Weights of a small mixture-of-experts language model, trained from scratch on English Wikipedia.
Size: vocabulary 2048, 24.6M parameters.
Training: a variant of Muon for the experts, 701M tokens, 5352 steps.
Below are experts of layer 17 (counted from 0) of a mixture-of-experts language model. Rows are named router (the router's row for the expert), gate (a neuron's input weights, with its number), up (a neuron's input weights, with its number), down (a neuron's output weights, with its number) and show model dimensions 0-127. Each number is 128 + 32 x the weight over its row's rms, rounded and kept within 0 to 255.
After each expert's rows: a language model's description of what the expert responds to; "gets" lists some tokens that make up at least twice as much of what it gets as of all text. This comes from a sample of Wikipedia text that the model never trained on. Tokens count by the router's weight.

# expert 18
router [ 96 107 126 124 145 131 134 106 161 189  92 132 121 113 148  74 134 131 145 173 158  94 104 118 207 157 111 148 111 128 174 147 104  80 117 116 141 106 156  66 131  60 126 184 134 114 109  75 144 149 138 116 128 146  85 120 104 158 115 131 127  49 125  71 159 152 153 131 112 112 138 185 156 152 150  81  96 145 151 154 138 123 143 131 120 102  64  72 139 104  89 224 112 125 170 118 141 186 159  58 120 156 117 173 152 143 124 116  56 129  94 149  94 139 129  91 131 173  54 155 114 166 111 128 134 124 177 141]
gate7 [ 88 100 113  82 140 164  80 118  91 156 125 149 160 146 157 141 108  66 121 135 154  86 127 179 155 134 165 158 185 140 129 168 138  91 120 139 185 117 145  83 138 128  70 136 123 129 113 116 126 158 158  59 114 166 162 143 146 149 140 105 143 169  92 155 183  92 161 140 131 108  78 134  83  89 100  99 130 119 111 102  93 143 163 197 100 108 138 107 132 113 112 198 195 104 141 137 140 199 119 132 173 111 156 161 129 154 104 113 111 107 138  86 102 134 165  40  92  28 139 100 112 162 129 117 149 131  88 134]
up7 [ 97 177 102 125  74 139 164 111 103 105 129 203 109 101 134  94 132 208 107 118 152 163 136 135 102 160 143 140  67 126 142 218 111 105 165 118 165 106  53 136 178 126 114 132  20 132 108 123  99 114 178 173 130  88 129 128 126  94 154 116 114 112  63 141 162 124 129  89 122 127 147 136 117 124 139 135  66  66 106 104 126 198 125  99 164 141 126 128 125  96 119 148 165  72 139 148  99 150 103 117  98 176 157 104 134 123 134 124 148 180 130 144 222 146  67 159 126 138 152 131 148 116 148 120 117 125 118 132]
down7 [ 75 121 105  46 134 159 133 124  97 132  89 128 153 164 111 134 129 158 149  90 131 165 131 183 151  82 173  78  58 117  72 147 109 128 102 105 127 100 128 135 104 140  19 124 122 160  90  96 159 155 122 198 109 121 173 100 166 128 125 195 164 125 130 219  97 196 115 119 123 129 122  83 124 112 121 177 112  86 107 103  49 138 154 133 152 157 138 116  74 136 116 123 189 165 106 145 141 134 105 126 131 119 126 104 129 162 166 151 121 103  94  93 165 103 111  95 119 109 122  97  98  96 132 108 145 118  85 143]
It responds to: Opening capital letters or short capitalized pieces of proper names and abbreviations, such as U in U.S. and UTC, S in SR.
gets: " U", " T", " United", " I", " S", " M"

# expert 57
router [104  93 114  96 137 195 134 127 142 160  83 173  57  88 169  97 133 136 186 192 157  67 125  79 139 144 136 150 142 118 190 153  86 124 129 132 151 156 180 129 166 133 137 198 116 120  68 119 136 126 112 108 103  98  96  65 124 119 119  84 136 135 166 132 108 148 167 160 109 158  96 134 178 116 157 120 130 116 193  88 127 113  82 137 154 143  76  71 111 114  98 145  76  97 168 135 191 184  77  89  79 111 175 151 162 132 126 127 129 149  99 155  94 118 145 135 103 171 126 138 115  83  87 112 137 114 117 163]
gate0 [110 128 122 128 128 147 137 151 109 132 149 157 110 116 154 132 130 136 128 142 111  92 112 102 122  79 145 149 166 144 206  95 114 220 118 169 161 175 138 100  86 147  95 141 113 184 158 100 140 103  89  92 141 146 166 115  95 147 134 148 118 128  66  99 100 103  78 147 152 106  92 134 133 151 104 190 146 172 155 112 151  85 100 185 158 148 146  70 107 134  87 144  73  82 176 172 151 172  81 193 111  60 141 170 155 124 162 113 119  90 102 160 197 161 147 116 109 148 107  62 111 122 151 108 170 136 123 174]
up0 [170 110 102 140 153 134 117 128 122  94  83  99 104 141  91  71 122  96 138 112 144 118 151  99 124  78  95 148 124 149  89 125  90  97 163 125  87 116 162 120 154 168  81 145 119 107 128 174  84 163 117  82 111 151 128 105 116 119 142  39 137 137 201  79 150 103 129  65  47 164 131 136 145  83 199  99  97 107 124 174 136 192  90  93  94 106 148 155 139  73 163 111 118 167 107  85  95 179  80 174 152 108 149  87 129  86  99 142 122 111 128 188 150 117 123 156 113 111 137  70 119 115  82  99 114 165 130 156]
down0 [180 114 136  91 154 149 124 117 132 132 105  99 126  86 137 188 183  98 135 124 180 147 168 185 117  60 157 144 122 145 121 177 111 199 192 148 155 139 111 124 108 163 119 124 149 193 108 153 144 159 130  91  86 139 110 160 113 155 178 176 127  82 110 165  96 138 107 137 117 120 155 159 105 144  77 137 127 140 133  97 120 129  86 128 193 189 149 115 108 112 146 176 112 136 132 130  82 165  84 122 130 149 108 156 120 156 145 130 143 144 164 171 121 115 127 243 144  98 123 120 176 135 129 173  68 136 207  98]
It responds to: Word-internal fragments, often the second part of compounds or names, e.g. long-h-orn, neighbor-ho-od, church-y-ard, Division On-e, Tour-ing.
gets: "y", "f", "and", " F", "re", "ang"

# expert 24
router [ 85 107 104 147 184 202 140  96 144 204  98 174  89  87 135 138 139 123 174 143 166 165 129  80 164 117 103 108 161 107 188 136 106  94 144 106 152 142 142 112 165 107 147 169 120 168 113 110 119 122 103 149 149  76 114  67 125 137 109 144 101  48 127  75  98 157 159 175 131 160 159 165 189 151 169 139  87 150 212 101  93  99 124 109  94  88 153 108 101 106 112 153 115 151 132 158 183 139 103  84 157 165 153 180 146 152 144 131  87 139 115 115  69 139 143 143 113 127 106 154 137 110 149  74 150 169 156 163]
gate0 [120 137 116 113 124 177 105 111 103 110 147 149 103  90 118 152 153 166 115 124 108 103 120  82  97 148 126 106 106 136 140 186 105 208 125 150 175 182 113 143  38 104  71 151  61 139 153  97 137 119 107  98 123 160 139 142 110 162  84 156 104 133 148 129  61 144 126 132 133 155 132 112 148 109 137 186 146 177 154 135 121 131 130 174  89 108 142 107  62 163  88 124 100  75 100 136 150 113  75 165 111  37 121 173 193 117 184 106 115  96 153  91  97 144 121 176 113 128  73 151  91 110 180 146  85 166 135 130]
up0 [189 139 124 102 174  75 150 163 133 152  95 142 106 110  85 118 153 146 180 120 152  98 124 168 168 186 114 107 122 160 129 138 136 134 132 140 116  62 161 103 200 174 102 142 104 159  89 169 121 141 142 144 119 149 131  69  94  98 107  96 194 155 149 123 112  96 121 110 102 117 147 135 129 156 143  49  86 123 121 171 110 163  93 117  84  84 172 143  65 144 118 117  80 174  82  96  63 120 132 170 158 141 159  73  82  79 136 166 115  79 126 176 161 134 158 124 109 108 125  66 137 113 106 128 106 150 144  70]
down0 [165  83  74  70 167 141  99 150 129 148  76 160 189  75 149 180 161 172 118 141 162 159 104 143  99 111 156 121 115 110 105 124 111 199 151 156 156 147 137 108 165 155  81 128 187 183 155  87 121 137 132 111 106 130 120 155 136 137 148 147 167  67 109 180 157 171 145 115 129 128 132  76 149 127  87 138 121 151 134 125 151 173  86 189 147 109 130 136  99 117 148 165 129 138 126 121   8  95 100 169 155 173 120 111  96 119 173 145 159  81 156  77  97 154 103 144 112 123 111 125 143  92 162 142  66 126 146  92]
It responds to: Second or third pieces of words beginning with c, co, d or de, such as c-amp-us, co-lo-nial, ad-ult, de-ter-mined.
gets: "y", "or", "la", "li", "re", "ra"

# expert 43
router [113 110  71 113 144 142  92 133 165 161 139 150 116  86 160 146 127 173 162 128 176 133 122 121 156 120 132 135  90 110 180 176  86 113  96 222  98 195 119 103 133 113 103 153 129  85  96 103 139 102 165  46 104 103 113  35 100 178 114  74 136 132 131  86 158 154 176 104 117 153 140 165 127 171 150  73 126 115 182  97 123 131 135 162 128 118 100  81 145  92 141 137 122 135 151 149 108 152  55  98 115 157  78 125  93 114 171  75 102 146 107 110  63 149 135  93 119 170 120 121 107 100 139 106  94 171 145 154]
gate0 [114 116 168 114 159 158 145 120 138 130 138 142  85  86 107 156 106 185 142 100 128 118 148 113  95 100 170  94 152 124 188 137 122 186 107 209 128 204 128 118  42 144  44 126 112 163 151 134  98 113 138  61 123 140 152 165 111 185  68 148 149 133  85 112 113  79 100 133 125 122  82 133 163  89 151 150 113 158 135 145 103 135 131 125 105 149 126  83  65 115  63 143 126 128 145 135 111 178  89 149 112 118 152 183 156 106 146 186 134 135 100 141 125 136 114 136  77 144 160 133 148 131 209  88 164 165  82 146]
up0 [130  90 157 136 138 166 118 147 120  96  95 171 153 126 102 119  77 124 112 119 139 129 121 105 196 147  82 111  40 137 111 121 125  86 137 154 183 102 102 115 173 149  73 116 110  98 161 164 125 212 132 131  83 103 105  63 109 115 106  73 125 194 135 111 154 139 102  87  65 118 148 162 187  91 152  92 113 105 109 145 129 132  64 101 122  87 137 166 107 135 153  83 110 129 131 112  57 125 151 130 152 163 177 112  89 109  59 171 130  94  98 156 127 105 164 116 120  90 144  67 144 155 116 135  73 142 136 114]
down0 [152  28 111  88 144 195 143 141 165 126 104  86 147  99 140 164 145 108 150 141 131 154 120 122 129 108 154 143 129 146  91 152  79 199 200 140 159 170 114 146 121 150  61 151 152 186 138 116 182 137 112  85 115 163 137  91 156 132 163 146 143 140 106 130 115 116 150 134 108 140 123  91 136 170 143 112 152 165 156 111 168 165  92 147 130 140 129 163 140 135 158 102 156 137 130 151  27 138 156 128 152 226 109 141 118 128  69 150 172 104 141 152 164 128 142 183  94  73 111 135 156 175 118 154 117 124 194  96]
It responds to: Capital O starting headings or names such as O(rders), O(hio), O(verview), plus role nouns like Minister, leader, director, member.
gets: " O", "O", " so", " So", "A", "o"

# expert 14
router [101  88  90 140 103 123 154 142 164 125 118 171 130  66 159 126 162 100 129 157 180  71  90  87 166 138  79 104 110 117 176 103 100 122 120 193 165 146 136 112 140  83 144 155 165 115  98 119 155 126  81 108  98  76  87 113  75 161  57 126 139  79 178  96 107 145 125 109 167  83 159 146  90 160 181 114  88 180 169  79  98 107  37 108 137 161 129  56 140  94 142 145 102  84 170 125 133 151 113 130 133 137 104 114 153 176 119  93 115 169 101  96  94 142  92 131 111 110 124 130 126 165  97 116 131 141 157 174]
gate0 [163 103  99 123 101 146 158 181  72 144 188 180 121 101 150 129 144 125 127  77 131  84 125  94 104 175 189  97 148 146 143  93 151 186 141 197 121 189 123 126  89 176  98 125 117 138 160  85 113 106 124  83 118 147 134 129  67 168 166 118  94  60 121 147 110 131  85 167  97  52  98 141 139 152 130 144 116 168 115  70  38  97 134 151 164 129 157 105  93 119 160 105 117 121 143 139 100 166 147 161 148  58 119 134 212 135 105 130 150 138 128 101 117 112 136 134 155 129 144 110 111 141 156 108 106 115 120 197]
up0 [183  98 174 122 153 124 144 131 176  91  81 107 121 152 114  75  58 126 102 108 136 113  98 118 150 138 121 149 120 135 102 158 142 105 126 159  63 176 136 109 195 173  77 134 117 142 175 122 142 128 132  91 139 109 125  78  88  96 112  89 136 123 138 197 172 148  98 130  73 156  99 197 184 136 126  73 125 142  84 161  63 137 135 141 139  77 135 134 103 123 150  65 139 170  98 105  81 130 119 104 113  85 116 128 122 101  75 120  72 106 149 184 146 141 126 112 123 108 138  83 169  90  79 102  84 122 169  72]
down0 [206 108 127  78 127 132  84 144 150 131 128 110 124 154  98 182 121 165 124 140 168 167 177  50 155  75 158 160 129 111 134 151  74 207 170 182 173 162  99 117 123 142  92 141 156 134 113 121 141 147  73 106 114 156  76 125 158 137 159 148 136 118 139 146 150 145 103 132 122 126  99 114 113 122 151 141  95 174 166 131 103 101 110 114 131 167 178 127 125 153 164 142 147 139 207 106  41 122 139  79 155 137  95 131 161 108 115 115 159 168 147 151 104 119 133 155  95  78  84 167  95 172 138 194 136 115 207 106]
It responds to: Verbs and their inflectional endings in narrative prose, such as -ing, -ed, -es, said, moved, wrote, could.
gets: "ing", "ed", "es", "d", "ve", " on"

# expert 9
router [ 90  97 106 194 140 178 156 124  93 134 108 167  64 142 157  94 115  92 122 153 187 171  98 130 171 119 116 157  97 156 207 195 133 113 100 124 156 131 138 118 144 148 141 171 191 122  72 105 137 166 128 125  63 108 110 102  89 115 125 102 144  99 174 118 126 193 146 119 126 144 124 177  84 183 160  79 104 133 183 153  96 110  99 109  78 141  73 122 175 118 166 151 101 127 117 124 113 155  80  72 136 131 112 105 114 166 136  95 115 175 149 128 106 170  98 117 141 159 140 127 118  98 115 111 149 176 190 186]
gate2 [126  76 148 131 162 158 103 158  68 139 154 146  93 198 137 148 125 166  84 105 120 140 136 185 128 116 117 116  71 147 102 130 143 101 109 148 134 177 152  45 129 107 178 114 168 156 145 148 145 170 103 124 119 124 164 138 117 152 133 182 135 114  91  84 157 187 135 156  97 134 137 141 119 193 124 140 179 143 119 120  62 101  90 138 153 178 152 110 148 194 154  99  81 155 129 167 107 152  78  59  72 124 161 176 144 130 112 136 124 102 152 138 110 158  54 177  96 113 134 145  82  69 161 156 152 154 102 130]
up2 [ 83 112 126 111 129 110 122 115  94 178 150 154 150  72 136 131 169 149 139 178  79 158 217 115 116 166  82  94 106 123 120  87 173 145 122 179  96 110 145 117 150 131 152 120 105  99 109 165  99 142 158 123 134 137 155  88 124 147 130 158 148 139 117 167 171 108 183 131 167 169 146 191  50 136 151  42 157 160 162 135  67 196 139 142 105 116 163 142 143 117 127 109 134 173 174 126 106 100 106 121 124 169 150 149  85  96 131 158 112  81 135 162  76 110 138 214 129 142 147 104  80  87  90 139 169 105 113 100]
down2 [ 96 144 127 150 118 135  88 122 142 110 145 123 134  49 163 109 120 127 130 171 127 138 204 125 133 150 169 111 143 154 190  73 134 123 127 159 118  73  93  94 127 129 160 103 133 109  90 149  69 141 169 108 121 128 143 177 146 116 146 144 112 125 119 158  34 169 148 184 105 142 133 144 121 115 132 126 126 163 145  90 118 141  69 143 157 127 148 169 102 149  61 134 106 149 142 177 114 104 179 115 117 128 169 163 194 132 135 149 114 159 121  94 143 140 112 169 172 185 168 167 132 170 202 186  79 122  42 148]
It responds to: Vowel-ending word pieces inside or ending foreign personal and place names, such as Francis-ca, Patriz-ia, Gianlu-ca, Azerbai-ja-n, Gree-ce.
gets: "a", "ia", "ta", "o", "na", "la"

# expert 22
router [106 118 139 122 142 107 145 127 130 136  72 207  86 106 129  84 183 171 142 116 190 116 135 149 151 132  95 126 105  82 172 188  66 116 130 106  98 105 139 126 151 125 118 124 110 130 118  70 115 202 101  73  94 107  70 113 133 150 133 125 121  56 169 128 178 150 126 150 156 122 177 156 134 160 147 160 116 142 170  91 119 111 132 159 117 129 167  87 151 124 111 136 130  84 166 180 135 178 139  70  94 141  76 127 116 130 107 116  84 143 103 122 110 143 139  34 133 163  75 126 109 171  87  74 132 160 167 174]
gate7 [ 83 100 129 125 173 137 115 104  90 150 150 123 130 160 125 120  81 107 159 131 230 109  67 194 136  93 117 169  91 178 129  94 183 184 165 118 152 190 102  79 174 129 119 141 124 165 107 120  85 114 135 122 113 144 125 150 132 124 139 165  45 119 138 142 132  80 132 190 116 154  89 138 114 108  77 112 150  74 122 104  66 199 111 124 106 104 127  88 143 108 107  72 143 106 131 150 161 149 100  74 141  93 101 189 164 125 117 111 168 134 108 136 111 125 113 106 116  77 153 119 126 100 175 111 153 176 159 139]
up7 [112 132 130 109 136 145 141 104  97 140  82 199 115  75  59  50 123 223  87 101 127 134 179 116 168 169 163 125 146 119 134 143 131  65 128 114  85  49  91 106  96 187 111 135  51 144 109 142 145 162 158 141 121 143  70 130 140 147 125 109 112 124 133 153 159 128  99  94  74 137 124 114 106 128 122 134  83 128 101  80 141 146 158  76 128 132 148 129 184 125 124 163 150 116 129 150  70 190 141 123  92 141 126  73 129 185 168  98 158 196 134 108 163 124  56 116 117 128 127 117 131 150 108 131 145 102 138 123]
down7 [165 164 124 156 134 135 151 117 128 126 136 159 149 152  99 146 138 112 121  84 130 137 136 109 176  73 124 134  84 158 127 183 159 152 221  96 125  34 145  80 101 180  71 139 159 128 161 139 182 111 138 131 103 153  94 142 131 116 147 167  97 122 167 155 128 102 133 112 104 154 133  87  66  73 106 144 129 175  55  31 109 144 104 100 121 106 141  98 146 109  85 132 147 175 120 162 117  94 109 133  96 111 107 109 154 127 120 110  73 109 112  86  80 146 129 103  97 131 106  99 111  97 176  49 130  85 139 105]
It responds to: Word-starting prefixes like un-, Trans-, self- (unknown, units, uncertain), plus LaTeX symbols such as backslash, braces, ^, and dollar signs.
gets: " un", " Un", "-", "/", " N", " C"

# expert 38
router [112 106 147 144 127 157 171 121  97 113 130 109  97 117 143 142 162 128 193 135 134  95 157  95 142  92 135 147 109 106 163 172  35  95 130 210 126 160 168 102 123 125 159 151 134 101 100 115 145 127 187 106 116 118  76 118 168 116 107 139 148  82 101  68 181 211 140 131 101 154 126 122 115 193 165  87  56 137 188  94 121 133  95 153  93 145 108 114  74 104 160 117 102 135 149 163 152 135  88  47  66 146 129 143 132 158 137  96  57 129  98 137 157 158 116 102 105 109 105 132  95 144 127  90 144 103 136 163]
gate5 [117  87 194 109 123 144 114 115 113 129 125 132 108 139 172 188 145 149 158 118  74  95 129 138  99 173 156 185 171 167 140 185 133 160 125 151 122 163 185 130  91 102  77 124 117 113 132 151 163 162 149 125 160 123 102  84 187 153 133 113 155 168 106  99 161 198 112 167 128 171 129 149 113 175 126 133 133 173 156 105 138 120  86 102 110  88 117 130  63 146  49 100 132 127 131 175 132 116  90 136  75 109 142 115 122  99 174  65 128 156 187 133 103 182 102 146 156 137 157  62  89 117 106  65  97 133 125  70]
up5 [129 210  97 126  32  76 114 133 127 113 166 112 128 113 148 168 152 160 164 131 134 178 113 101 179 116 169 125 170 111 100 131  87 116 125 115 144 102 100 116 105  23  88 123 148 126 145 148 117 127 117 138  68 145 135 119 128 145 130 133  91  79 110 137 162 123 115 159 147  65 161 134 138 112 155 122 121 128 152 111 164 106 111 189 119 131 145 100  62 113 121  93 175 129  88 149  85 147 108 167 164  69  98 119 138  76 100  96 117 115 143 139 144  85 104  82 144 128 107  46 160 172 184 109  83 106 144  75]
down5 [128  81 151 136 117 124 154 183 171 175 163 151 166 139 121 102 147 143 164  90 166 172 138 144 171  86 141 118  87 151 130 107 146 134 106 199 141 107 101 118  96 144  52 156 165  70 115 118  76 156 156 102 133  75 123 137 101  80 143 176 114 150  69  87 133 117 122 106  89 122 133  98 135 140 172 147  87 172 167  73 120 150 136  28 113 108 137 117  90 115 135 130 140 100 129 104  56 178  93 149  89  80 141 101 149  94  77 169 120 150  94 139  89 174 116 141  88  90 162  73 132 127 111 133 110 162 127 106]
It responds to: Opening and middle pieces of Latinate words, especially comp, su, bu, vi, as in computing, component, distributed, discipline.
gets: "u", "vi", " comp", "mp", " Bu", "ub"

# expert 30
router [ 93 117  88 145 111 116 217 102  88 147  88 163  89  63 145 133 147  86 165 184 143 133 129 135 143 131 113 141 125  64 110 113  91 177 149 156 121 159 144  82 114 129 119 205 141  96 120  80 141 132 154  96  80  97 110  86 135  96  68 122 128 111 131  86 140 179 178 161 126 164 124 124 165 122 129  83  90 138 181 112  97 110 131 157 129 103 127  89 185 138 151 120  67 152 150 149  76 182 118  69 129 171 103 181 142 167 122 148 116 150  88 120 126 173 148 106 103 165 151 117 142  81 103 144 130 166 153 198]
gate0 [119 165 148 131 136 148 134 158 114 109 121 127 103  76 158 176 136 205  94 120 117  99 179 107 100 115 192  95 172 109 161 148 109 189 117 188 148 178 109  71  69 131 107 118  97 123 146 159 120 109 182  75  93 121 123 121 132 158 107 148 121 108 104  58 123 119  96 152  92  88 123  94 154 153 138 129 125 137 132 161 125  94 152 144  89  83 118  94  64 135 119 177 128 135 109 113 100 132  99 182  83 111 116 188 165 112 182 127  94  50 118 176 113 155 144 142  68 150 152 132  94 116 200  97 128 116  80 154]
up0 [173 111 157 147 211 102 156 163 162 109  93 140 108 101  39  98  98 136 143 143 191 105 127 115 172 160  84 187 161 151 142 110 142 122 132 127  95 115 139 105 184 149 108 132 121 106 118 169 154 152 129 158 114 105 136  81 111  91  73  68 135 139 124 127 135 145  95  77 106 130 160 148 149 101 122 100  98  77 107 122  95 159 143 126 137 110 171 168 102 117 111 144  84 152 105  90 129  99 123 134 162 109 134 135  63  94  13 152 120 108 168 184 140 137 125 100  98  50 130  62 135 137 113 134 139 166 103  94]
down0 [178  86 163 109 190 143 179 145 196 121 126  84 171  84 115 164 116 130 129 119 161 153 177 128 106 124 197 142 104 119 151 187 167 174 144 129 157 157 124 135 129 151  98 176 165 111 145 121 156 150 156 100  96 112 107 133 122 102 103 184 106 120 110 111  98 146 105 162 164 170 138 106 130 127 143 133 115 146 132 180  95 102 141 143 127 240 163 148  90 120 164 137 164 154 178 111  12 117 171 126 138 138 120  86 138  83 151 173  94 129 144 145  99 147 126 166 113 114 133 160 150 136 154 156  92 146 165  67]
It responds to: Inner pieces of words, often right after an initial S or s, such as S-c-ript, s-ch-edule, S-wi-ss, Tok-y-o.
gets: "w", "ur", "er", "co", "y", "k"

# expert 39
router [114 121  87 133 219 128 124 117 127 200 130 134 132 132 125  99 128 117 150 152 163  82 154 125 200 179 128 173  90  79 165 138 115 128 108 182 153 160 169 123 159  97 124 164 146  75 140 113 135 144 105  83 112 132  52 106 106 159 154 208 212  93 136 102 139 156 161 142 173 144 109 157 159 141 127 106 133 161 175 120 115 121 146 141 157 143 134  28 155  89 192 145 109 125 126 171 107 137 130 124 120 119 128 177 125 132 113 145  67 160 100 104 128 128 156  84  79 156 110 154  96 138 106 144 162 168 156 147]
gate1 [117 170 151 133 151  82 189 118  96 160 116 135 103 123 141 164 139  95  89 124 156  56 154 146 111 180 111 159 145 141 127  98 114 140 111 171 151 166 163 160 102 145  80 173 108 185 205 149 135 107 174 142 116 121 129 144 136 136 172 165 172 144  83 171 186 111 107 155 146 127 144  80 129 166 120 171 151 192 132 136 138  90 147  54  92 160 128 118  53  92 148 164 122 108 124 189 115 115 112  60 149 169 124 177 136 156 143 163  79  88 129  95  82 140 130 123  94 128 129 139  73 131  87 174 157 108 131 151]
up1 [174 109 146 132 166  76 163 137 160 164 115 153 151 119 138 141 101 143  66 107 106 212  97 153 153 150 156  85 110  83 166  90  96 155  59 104  79 137 133 180 150  92 113 132 157 164  99 151 152 149 167  90 137  64 160  65 134 138 193 166 140 134 133 113 134  95 124 150 134 126 134 124 130 147 132 123 160 119 113 169  73 102  81 122 164 136  94 128 178 125 118 135 141 184 131 106 111 159 117  95 119 161 202 163 138  93 129 118  96 120 153 100  83 202 155 192 140 149 152 147 164 100 103  73  83 148 126  82]
down1 [ 70 148 107 116  87 149 173 143 215 144 104 104  85 153 143 105 133 149 142 143  85  84 133  68 154  99  96 104 167 109  96 161 186 105  95 103 123 131  84 126  95 115  53 106  88 121 157 140 161 153 182  97  88 100 126  94 171 110 153 145 183 138 158  91 157  93 124 114 153 140  90 142  85 141 119 173 123 104 176 150 115  93 117  92  87 124 170 128 162 107 124 104  98 178  95 123  96  93  71  99 139 165  64 137 215  73 150 110  98 118 101 132 124 132 152 109 154 110 127 126 153 159 128 182  78 152 122 135]
It responds to: Content-word starts in biographical prose about roles and careers, e.g. creat-ion, collect-or, as a goalkeeper, served as, became, president.
gets: " as", " co", " was", " form", " not", " creat"

# expert 50
router [111  48  63 161 150 123 185  89 111 156 123 179 104  97 159  40 127 152 162 179 174 137  91  78 179 177 114 105 105 134 135 147 119 133 128 181  85 122 153 101 170  91 152 124 118 149 124 122 122 172 150 114 107 108 129 123 122 140 139 159 182 108 155 128 159 186 185 135 149 117 167 190 141 154 128 119 109 139 166 134 131 138 147 152 163 169 128 131 146 153 135 146 153  86 143 221 137 167  79  56 105 120 117 125 154 143 149 112 141 162 114 111  79 127  80  97 124 117  62 151 132 139 107  98 142 166 145 182]
gate1 [ 62 157 107 110 118 121 133 108 146 146  94  68  95 112 180 170 125 171 170 128 100 129 140 141 124 129 125 198  87 149  44 119 133 185 120 163 158 137 149 183 146 137 132 149  78 171 184 124 162 116 192 198 134 146 177 129  91 132 145 129 151 127  92 177 140 133 146 101 127 140 149  75 137 171 100 154 165 155 145 105  97  96 172 154 136 153 128 103  93  68 130 150 145 120 119 150 169 113 168 109 146 193  82 164 177 124 190 104 151  64 155 100 115 152 149 146  87  79 109 118 126 117 131 162 140 144 176 140]
up1 [136 140 108  91 169 131 150 143 185 163 132 124 152  96 169 160 206 151  57 113  87 166 120 138  85 186 104 138 124 120 120 177 113 182 112  60  95 180 134 161 152  98 103 108 171 165 128 131 143 120 127 118 178 159 183 117 105 114 143 196  90  90  81 151 118 193 187 135  79 163 137 132 141  99 149  97 186 122 105 181  83 117  85  98 130 101 118 129 136 115 124 103 151 199 126  94 120 141  95 105 142 189 139 117 118 124  86 112 133 169 143 135 151 122  98 129 152 160 106 117 119 119 143 175 126 196 165  97]
down1 [146 209  89 119 103 105  95 174 175 148  48 219 118 106 120 131  70 174 169 139  80  92 152  84 142  75 112 145 118  98 133 134 150 186 140 110  70 158 160 137  89 130  76 131 155 172 176 106 162 112 117 132 134 102 132  95 156 127 108 119 138 178  96 148 170 123  86 123 144 146 156  76  91 132 120 125 162  67 133 126 149  93 166 116 114  79 156 126 113  79 134 122 130 139  45 139 143 109 101 121 195 136  95 110  93 103 127  98 161 137 123 153 151 134 152 124 148 113  98  80 134 146  72 114 129 129 143  74]
It responds to: Single letters, digits and foreign-script characters in codes, units, model names and call signs, such as 3DS, M5A, mm, KWYI.
gets: "m", "M", "k", "a", "p", "P"

# expert 41
router [ 59 118  96 124 156 116  94 129 117  90 103 198 122 130 131 130 215  90 138 114 141  94 129 116 137 149  83  90 117 112 161 136 119 158 115 143 140 112 182  99 107  94 142 157 117 104 176  97 158 157 102 147 127  67  62 127 129 126 150 107 141  91 147 107 161 127 161  97 144 143 157 162 176 138 183  68  90 164 168  67 128 123 149 115  91 159 125  59 136 119  92 192  89 127 158 146 120 190 102 100  81 125 117 166 130 157 167 158 153 135 150 130 105 140 120  61  92 111  97 201 165 127 102  71 153 155 130 164]
gate0 [ 99 138 139  88 104 145 150 115  94 158  64 101 125 136 158 162 126 118 131 107 147 162  86  75 135 157  99  74 168 131 141 140 116 134 105 169 125 161  77 122  87 113 105 108  44 139 150 138 161  88 138 158 119 168 155 152 141 120 125  93 127  90 132 114 135  90  96 124  55  96 121 107 141 114 119 181 128 191 127 131 117 166 166 141 116 109 177  88  80 155 108 139 123  93 180 161  99 158  77 112  91  99 108 169 192 157 172 142 147  95 150 208 172  81 137 144  82 196 152 130 130 168 192 146 121 133 121 183]
up0 [130  97 169 157 167 141 115 154 137 153 134 147 118 153  77  85  95  77 171 151 120  87 153 109 158 140  98 160 100 138 108 144 169 102 128 149 100 119  98 136 156 180  97  99 178 130 127 137 133 158 167 105 109 109 160  58 104 146 115  37 121 171 147 126 172 150  89 156  56 133 149 142 182  86 164  73  83  95 117 168 120 149  87 144 120 102 147 126 104 126 160 128  95 149  68 112  94 113 113 138 124 139 186 131  62 108  58 143  95 112 126 121 198 175 162 135 116  54 144  94 131 152 114 101  81 113 119  96]
down0 [172  51 155 144 137 163 166 167 131 146 103 145 144 112 148 192 121 177 172 142 161 171 121 102 125  71 157 176 136 190 122 191  82 180 146 121 101 124 137 124 124 156  47 173 149 127 109 144 110 172 139 113 142 113 123 187 152 128 162 145 206 131  97 164 122 168 122 155 141 119 169  73 151 141 117  84 134 142 147 126 114  71  98 192 175 119 123 121  84 131 171 119 144 147 138 143  65 149 140  88 153 152 146 100 159  77 111 158 151 114 137 150 168 172 155 166  75 127 108 143 159 155 164 103 107 154 140  96]
It responds to: First piece of capitalized names and words, such as H, K, Ch, New (York), and North or West before American, Western.
gets: " H", " K", " h", " Ch", " T", " La"